Weights of a small mixture-of-experts language model, trained from scratch on English Wikipedia.
Size: 10 layers, width 512, vocabulary 32768.
Below are experts of layer 7 (counted from 0) of a mixture-of-experts language model. Rows are named router (the router's row for the expert), gate (a neuron's input weights, with its number), up (a neuron's input weights, with its number) and show model dimensions 384-511. Each number is 128 + 32 x the weight over its row's rms, rounded and kept within 0 to 255. Numbers have three digits each.
After each expert's rows: "gets" lists some tokens that make up at least twice as much of what it gets as of all text; "comes after" lists some tokens at least twice as common just before its tokens as in all text. This comes from a sample of Wikipedia text that the model never trained on. Tokens count by the router's weight.

# expert 5
router:094165175109160088143113114172142144171093137116174119176138161120163146132192125106107179070162126172114125111090085131109180139079144089154121169094201143099104155090168122096109117167120125101148116159129161102112130204175116155081112100138146118132107136155133161152105113122113089133153151116210130138125117148121191118132064117087150169043107120107154134134180086121149064177147
gate0:133105177146107135172087119133153104137145102187101098157093131177102178060121122106113138161101159097121174086081145162132154130108124087114137149096117060188135151123114119112128120112166123152103135145088146100104080131129088085185119045142124098147189141143083117173144187138165178098141232098120159138135122170102130131129136078153115144140103123125127185105150087154103152133146
up0:122134155120107102078102121134181128095171133206096115180101168174147163111075123060127161158102152127114174138115174128147135103136092115157124101117155038137211104111100120080159140108176126111145168121104112123112119135109129130121144081128129104144139163165068110162115166163137119071136193141147143133170118160129095104114168129181133132101106122145111172121131135121111089104140
gate1:103189142134095074119119155128118119137134171149098107133170138103121103155110147162147102108169164152123154163136078122156141113101104102154141142136096135150083130095080136155084126086094126214129136147140105185090163129120110147077105165140112085151133141158150144176114125159128124104159108126098096159181148099126102113193145103089119109087115122195174155119115120128116134063103
up1:162079131123147087147158154134115125085120084078126135174147127146141199125055123034143095104114122092173134138177133109127141144105122170127162128115145080147132115171160138172189097161161162138142133098103110084178111110115194093175156103142139181099124044117092146122116107065078105171167160137056187095092080067083129160083118136161139126199110160097101142107101096126110111136100
gets: "0", ".", "1", "5", "2", "6"
comes after: " ", ".", "–", " $", " (", " £"

# expert 3
router:113168153083176114132130142107124099110165137152136146155154134120142122104105086101179158185086090102098081167159126139198174113191135121164101134098140096092186101131138077086113096174126113147131126108134146136139160179142061100096115082095148103107154147166101102089133163101124115092115108137151155131169140133176163157165057099118109158172176173079166190086115120130140158090119
gate0:122099170162127143181136189166231117163091116138072157112111149162142174130187135137121133137152129194079115145151129128098110177107089103148121146167080187148107125118121103220135111128133195121110117136106138138079122116128134090152145091067164147109147133096107112139121167124083071120104105163089146137121098068144097160148148115113153084117109157112151119140097132113117133104086
up0:097114067074107157113117128125096150072121120149164127132098122133192109155146088110125100111120075098126102098115071060110083104172209164090153136116121063136148099149186142095103177089139143099113092157119138117122168110083139125104154198177155176163079117132100120057105180175170123152141061083142127111114105141107136124113105140119131108155139137189084112142144123137142165139119
gate1:143105092195127134090101145117141077081123107121173099163108155150105165059169139160143140141131158168125144168123183134142147115135084113163106131167181095144076079059143114107147065137217084104133197127023096097077132129102095116111149113158096113114134194089143153145138175122095114097158109174161162130128113067149135162172119123139100135126184160094083114105151126190213110106149
up1:092104161101098152169125127130060176148146073121100111096109137072191102175126117129149138126131114109117092112138128154106121156170169241087156177114162160146147119124163157135123148159074153137155126154130168158113117118117118093143131127121138092140063077111116067123159208081137158165123111059171126073164149114105158172139092111139118120141157089153143159108117159069074142092130
gets: " is", "\n", " has", "\n\n", "-", " are"
comes after: " ", "\n", " is", " has", " It", " are"

# expert 45
router:076148098134153108113155147159204122138127163146164140118117155105119113146159101121089166171170119177150094090104148120143140124128150153115155142118116138100183138141131040153068109106155153128171142125129122137107113087160115149158133121110142116123166135162136071085098165108117120215107148167197165081055112093084124173125104100142135136145122134118151136089104161116088173169132
gate0:057158121115099119101152124175158108132084160127169129187122154122075131188212127142072123145141099129104110200123145169134141110134104141132153128044116135114136129120112109208124127123152139119164145192097146093082125121064095143130129169166102163116130116119141119133136124125158099152049136141139159150128150174141088134143122151118140169127117133133138156098156094147132110124101
up0:137099108135113107108162081050143068110164101156138160127109151146148126131192122114118137144145090083146144127097029140149179130123119140079156062128095127135148092146119167145095089183125095140150068077134067098201136116163115066172111134153170105119105139083150102074083110096076115157095125118113125134161186169179119129105119153157088117155127178154099068117126109151106144193072
gate1:116129077102108167128124095118152141135146091121074161159138125150113149112176179150206210113108073133158145158168159178088157160149122123124163084136130115123128114153177174038121105111152132147100097114090102139111148094186157143155124096149107105090129162138093087113111132089104151186111098160141163155109148164099122124108092132129095207122127105119185095097094146095165118132070
up1:117161126043124128132104086138145148129127135180131133123159120122082088120115140122170089152129158082128134168102144185075120064148123217116126115145126128104096101117135181098113104122107161180133149162123126115097181133101084105157119094153106141109125137124114157151080179080113130128142134096128137089096091131194098136120092131078147163099147108108129110118105195130159131133114
gets: " in", " the", " of", "-", "|", ":"
comes after: " in", " of", " |\n", "\n", ".\n\n", " at"

# expert 13
router:149088117107112186145125133114098116163118126076059087143114100138110104134187195156131093154145187092102167142141098144145130167086132103128106179099178098176169098179149167085150159157101128140158121126100095070175134127109155105113128117125132062074185178151131087114157190126072096188146149072181154092122189131109139184068111056087061200103108139134124156135159137134114160153081
gate0:127091128123092198104102149053152117113153153088147117126130180095122096144109084170165181099176114121094156086124070131135135134144088125149106087156127133136135142068119135169158077175170102179116156108157120085121158135103198125128149138133120154119129077177181101106170174097130140121113125125123056174127152118144143181153046080109146166108134086071123148112149131180159078114113
up0:101156152170068103111171115096113073125155124095052152150119124099158139133139104205109109167087118178161136122168132101041160159143138153119080114153132058097151076125143139093097150118053094090127116124125118151178139120055121131143147153160138105160181095109096152155124080135112112115131092091167142133179118084124134148148121124138091113170095116173077122099085166158145158172128
gate1:112140100041168159102121175154156108165129108144156112160172133129080101110159187092109134086112188098160088154177177110128145169145115129096092080100106168152084178185124126138102174111145126142109088160146095098109127178161154123098057114179129140165159142121132117127130152216147120131075130087153160088142153129132151150141138091115165138088158141054069120131122167112118097181131
up1:104101097094136125141143187120114119157128124174170149159179141130053124098144179090108106090138182119142092193170204110168149127083150119094102078108140175167103162189119150127089160086149156153125104116128092131102128129145128097126077130163120148149158161105149121131114141183143143169090085074158132076102138115176155156108125088097109126137169168104055140075111171124114102203128
gets: "200", "199", "198", "201", "197", "196"
comes after: " ", " (", "–", " was", "199", "200"

# expert 40
router:106132159121169148146172094167086147128145140136128129119137161136149125142071126083141135163101184114084165168172097111154129090140144101112118166072081090160108175164118100160138134121173124135192127094177140147116110092091185133166114131113129092130135111043157158075059110170145138165139114174134135118113170133126167099118162100151148102156000069110070103168111134144120206135132
gate0:120140101151147147127156114151083103133170147176060157133195131074154173129088120076123049139143144160197125163152135143176142141136169074139069135069111179163091162110114093108173144149203103157151094134166151125150145122177155124168174096127143078093174127137158189152089145126087127089096064117123137079083174120127125155128128105150125136174139145089151122146103073104099150116117
up0:126132231147117121168084159167170117085097088142160120140101110138102098098180122142185151122120125121123133198128145185109127166098140195152140086128149142109111115109146133158124080083087124128146122148106146121054125167068068130155168138208102178189107144163118060103173120128121118132176150159183146156167118107137117092115124123160168140086124158143141150074143175112195113200196
gate1:113173105176115099143138121154124165135131119172151131134110097100135132137149183156150127130144212148107133194143084123118156102118156088123074179162129103094163123183113161156169044147109113157142139182116117119099147129134126080101182086104115145155149151117113155147116064105153184125123092090108145131077068168098112110122091154032140158088114131139095103124104139166043109159140
up1:139157112180099120164201101164132169127159108172105110140086111068174119117130152187156131151157184137129055155128097118108181099128103102138092119138105113115145119185149138210145037114155093160157109142146119139113176127142128079139162032096155141128164145103130090140111084104149150126123083088101138157100105173104138118158106183081147157123086111127057078096130125193043131120130
gets: " the", ".\n\n", " The", "The", "'s", " his"
comes after: " of", " in", ".", " from", " to", " by"

# expert 0
router:130114176103161099141133100102126129100104105168098123178144106108072191139141156118145107123073152112090121134150076154087136159136099154103136107088160139159149104157134083167115063139090093123177173100130102102116095146172085121094163102101165160116072159099152105092157126068155056106170150097124099127100142113135144159095147182145158114157160141206151214118139083132154081134134
gate0:176188163118113099114084136188135122100096120137124180112142115129139141102119155091100140132145117148130118182138141177129146076065147097132157096152106048067136143149118108168176114140091144165108165112177125121198127109128111088080148123168122081120152166174131115099081097152148133086096096109062131099163117133127066115140162093057123094052075124158108092123132140099118135153128
up0:075076082119131160138128108063141109120155079107164127133098172119119098149145146189138129117103094126157144071104114081112117153159111124146070178124133185176116140120148184130114138111177091114124074158081157164064136161121157188185080177103099174136136075099086131182124205131125159162182137154160101155119115148139141146113118126168114171196146133099169151122153143153162125106112
gate1:124096163091126203138097090131102142091187132092089160071044193116108128122140140046132065114151138168060184127105071074118104117146069163054086107138129112154168136148159132198092155075131112115126111083070119156056127200109110134096163114079168092156108100107151129081117150185126129119167142149123081159162106111135162149117176078157105138109187115181149164090156173108108109054144
up1:125134082182145125140112145101195132142070129182078115166172115160165094183126132225129175141071055136156068099106164126128114140112171092162136137133115117103142139133112133075138133156124184131089153194144140118171094089181161157177108125162114146148152154135121167146162115097123140141117115123132156095163175129095063081148102110175116064165078156081103091175080074113164134181185
gets: " ", " |", "–", " (", ";", "%"
comes after: " |", ";", "0", ":", "1", " /"

# expert 18
router:132148125177121167116106123136200122160126117164152128118133038106142126115074136163119133121111140148101153099059167110162092125071095138161133070119143161145090162082146159131135105099133135111092113176140122065134099107110109079123104107144101075136163140124112164113190071147128086155120172147052150086129170145170089138181153145126116122149134150123098100112102171133117174149160
gate0:167153087120205112159149135146190152126168145115109125135085119125150160138142122116129131079175125135126113095111134108114148152124158158112119158087157123120121143164183109126069179153108153128093139101115152130145081133129176139134155138114153050112122144133106099138158122126105124164088126088189159133145146099173104148122131173119129123130121149107130070100098062169126143107131
up0:143119151111164144159157159178127141082140080130066140073122159098140115188137120110107111129144102139130164159106116123127175168159183176144129119092168116129136195135101151127155098116136167111124080116141188160115061118168150164133203203073145036104142172099121101102142140126143107162099114146196141129142145131122071113137121143137122090142152176079128148105074102168122153103167
gate1:165120122170138135113120069126153161076077136178117110079108156145149153059106132123111148107109127137091152105069113146085148129185072116156153146121093207188075126168111165155068182117158158129125137124161143098134135141135163136116091081141128086110152050192151162123139131109126105117094119074086103190127129158182115215157127175126121121180160187110120134145126137150153151087104
up1:112100091149177107163107124090061106143123114100154155161154117117142156125178144140059141174124142048108094138117081163139159122203108116076099125084130136138118088131119139125157114148107052123185116107114092152153061124126095152119187149118145120119148158071100132125124118149106111131077099110201121099136145084112094135138161081160137109149107049115096158108129136131088159102110
gets: " ", " |", " \"", "1", "|", " —"
comes after: " |", "|", " (", " \"", " |\n", "\""

# expert 29
router:109114137165130157163184197168149120081177109119151159078094079110126141089164117130163147127135121131157076153141051106165097144153143122084096097135164118142166176182079091115121183073154129146095088167108102111133112111130134092149089180150134156106088133077077138120135111122182233175159070200186115145131126115111113104096119144142134093153121148166102131141152108060163098180172
gate0:151113091112062150065159144080113105077185149106109173134092123086158150082141159121150199123076149106119126147113179118120075139114160085104129089140162123159119105115123022144211098062177133101108144146068146087110132149139064099089123066105099139121127097092085132117071129150148136154124124161082036111075191169155135111131152102109140059138142188147128153204136162141135186135103
up0:138132116114089133069118156117167087105183116120082111125044108093148143082123145151117148097092132101086104125129182118146104131149148133078163128117146130163101082078134123185136128106203169114133099170109133089066119148118084105131114068153113152148133106131131142158081118103072135132101105177084095114127128147154200140104095089209114061109158156125172112146092196142125129145108
gate1:160122137050164131110041126121167169119125092085135094136106105108136142100153115138153128089181111149117170121190159103150126136110082099150106156164087140157106138167115109151076140148165138152096080143048086072121135124149103143144142107163166113148144099092160147148140147092070149163121150150126157127120151094170207155139137118134052126150182101095173114103169126139161161139087
up1:146164105205090115162158146119023079160106164150103123184131070129197132141104170115085092128114171099141091107168119169122168080149172107104139118117184111096076121142135200096141120110134132165103108125181143137100159147112133118086121164110113112153119091175081175077139158179135098096184115138175097094129075145096147134141167134096170121162092133072098117169057135135076169160180
gets: " ", "0", "200", "199", "197", " United"
comes after: " the", " The", "The", " early", "198", "199"

# expert 8
router:164110158169118108155171139105156095145106113153184122082124077105135144140133107128149131134134132111160159104105120153112147111137052127117152116096108163158172069122114117189119146158150142086097140136153157074116133134101179092140144102163154107077163100159092134096105128153090133142170161105168122195136118109035099060158094115161174129132046086135179097146147091109100133132145
gate0:104116106096127142164153119112111188144131148160167124071109164140131167102210175127092140146157107096161136130129123145107178146153090192058175059137094169102177127134109116117142167112126105127149163085137183110126143146126099116092139129102113104212217109120109095120131141164161121153129153140176118173150182134151166169057118075127135111174119109124179127158134100132147119125192
up0:125134158097082168128143111096083165130123102148118121148093182139110194095168143134148160153104143056149121137131134145094173104145032121081150060087118138122150142134102092109120124126128096109194132024139159116120101190154157081131115179156114104163194068122102116131098087131156116136158110091148125167154094138107083184106124088155120085149125104085181111090142125105097160064105
gate1:161138167150148111150100141109153102122133100126097138143154111113145207149095082147128086181174184082132104130114106109102125170146089110135048114115159145160117137088143097153120163101097140127107133147106110118142098179099182119081172188127122092161117113146146087073161105144129133131124097172062139146139102197197128135078095095107116114130107151146066191132154131164153125123122
up1:142136195192135100147120150110126121147151105127142152174155115116158153149085070130137099165133144115139122134120141100125087163138094158139076107118154153181131140065117064117098154106113114117177171100119131118122134175096147152092144153166127083145097096128148100050176125124114079158132118147106171134118134149206141146139105110118093128142121170130080159152161119186134126139157
gets: " the", " of", " The", " a", "The", " with"
comes after: " of", ".", " for", " to", " is", " with"